Weights of a small mixture-of-experts language model, trained from scratch on English Wikipedia: 288 SwiGLU neurons an expert, a variant of Muon for the experts.
Below are experts of layer 6 (counted from 0) of a mixture-of-experts language model. Rows are named router (the router's row for the expert) and show model dimensions 64-127. Each number is 128 + 24 x the weight over its row's rms, rounded and kept within 0 to 255. Numbers have three digits each.
Before each expert's rows: a language model's description of what the expert responds to. This comes from a sample of Wikipedia text that the model never trained on.

# expert 0
What it handles: Sentence-ending periods, line breaks, heading markers like == and ===, and clause openers such as that, which, who, he.
router:165091089115136152096110155115114087147075121144129097145110097115139124116108135129171122136136101161113151118166089146088113126140141164137141168115123154094129067114110133100113162101141144

# expert 12
What it handles: Commas, and, or, but, ampersands and opening parentheses joining list items or clauses, such as guacamole and jalapenos.
router:124098163113111113116118110153149079092140104110131153179161173158100115145116176149129100138144121114122124145115110129126115127101122133136153117185159149136113168159092169144093118122140138

# expert 6
What it handles: Short mid-word pieces after an initial letter, often in names, such as on in bonus, Ber, Har, ar in arranged.
router:099115117125100150164128088110162166114128107138114118078119075122110128152122141077147134098127176116152107134130143143156152115151114168117110121175105128081149123119112122208126178092135157

# expert 3
What it handles: Word pieces inside names and foreign words, often right after a capital initial, such as M-end-es, M-ad-onna, Hung-ary.
router:148110124126155146149111113120122142124120170145155089107116127139128135179126137136147135160135103096111140137139152128124196150130127114096138124141149123135146093129097140109149103117141134

# expert 5
What it handles: Common first names and US place names, plus final pieces of names, such as John, William, Washington, Savann-ah, Indian-a, Alask-a.
router:133157120146147110144166130126101158162157132104144167110099110108160131086163128102128151105165108112132143135106124117105146129130152162102130139121112145079151120137140091152132133145144096

# expert 4
What it handles: Pipe separators between numeric cells in sports statistics and results tables, plus semicolons, percents and table header words like Goals.
router:160133109101109140137100114104113117137137149155145080130132124159160104116108164170136112137124094110159103139131135098151113117126135128122158131133153143108078140124134155123152105090080113

# expert 10
What it handles: Noun suffixes and words for government, education and organizations, such as ment, ation, ure in Agriculture, government, University.
router:140155113141156109089101104097120121125114152125092140122148140157098126119113122159131160139123155147122119118112135158132156107105133138160166122113160181112146123127160117077166082128110157

# expert 9
What it handles: Line-initial list dashes and table pipes after a line break, plus hyphens joining compounds, such as Irish-born, Self-making, SDG-related.
router:086107179125175095145116131109124137119125101100151092161144129115158100131104131081157173135150100134105124109128088133085108174086101090162079093126166166109091130127126135112112129176141077

# expert 8
What it handles: Adverb suffixes like -ly, -ically, -ably and auxiliary verbs be, been, were, is, often before adjectives or participles.
router:109141148146122143129154181149099153142125121103107108142090104135136138140139110130120126120127156144144124108110146135110120100086156081152121141106111124124110084138124105133109125124099151

# expert 2
What it handles: Number pieces and years in tables, dates, scores and coordinates, such as 2018, 199, 84, and single digits.
router:162131125102113116104090123164154142146123128129092138107156163126111144161146167136119148150111072147095162140090140137146120162135080124153128126135166175155141118131112121126160075134106118

# expert 7
What it handles: Pieces of biological, chemical and technical terms, often in species lists and biology text, plus degree signs, underscores and French La, Les, Mont.
router:133107134173101108130107123140145108150086096141125142135117113102125120125116111128164143137169161129155136146083091102117133164127072131132113091130115097124112151114108139145125135151113116

# expert 1
What it handles: Prepositions right after a verb or participle, before a noun phrase, such as by, with, from, for, in, especially elected by, named in honor of.
router:118140150144146152133142116193151139160169144173172161131152144108082132125167103096113118139109107164123119185147138120153129117152119102111146080082146121145144142118152136100125166126131126

# expert 13
What it handles: Pipe separators ending a table cell after a name, country or team, plus colons, parentheses and numbers in infobox fields.
router:140127170130097176105161104100107112090140131095155098135167152147141130119142091166171109112106117114141112133094116133160139133173106132123151124111148128159138124114178122117068145140157120

# expert 14
What it handles: Word-final suffixes like -ing, -ed, -es, -ers, often in song, album and film titles, such as Walking, Thinking, Angels.
router:160160088128105111153110122167099157128145132146133163137101179124125163130130146124076153110139126116107151108125141144134114138131138162100153136126083071142164136140134100154127125123161099

# expert 15
What it handles: Words for creative works and their fragments in music, film and album articles, such as album, film, song, voc-al, play-list.
router:126113096093122104129165180125112125156128147080124171153125170091125128139099146172096098127083097096143121091162144133114114123121143111112110135116127105157146134152107139165173150150139158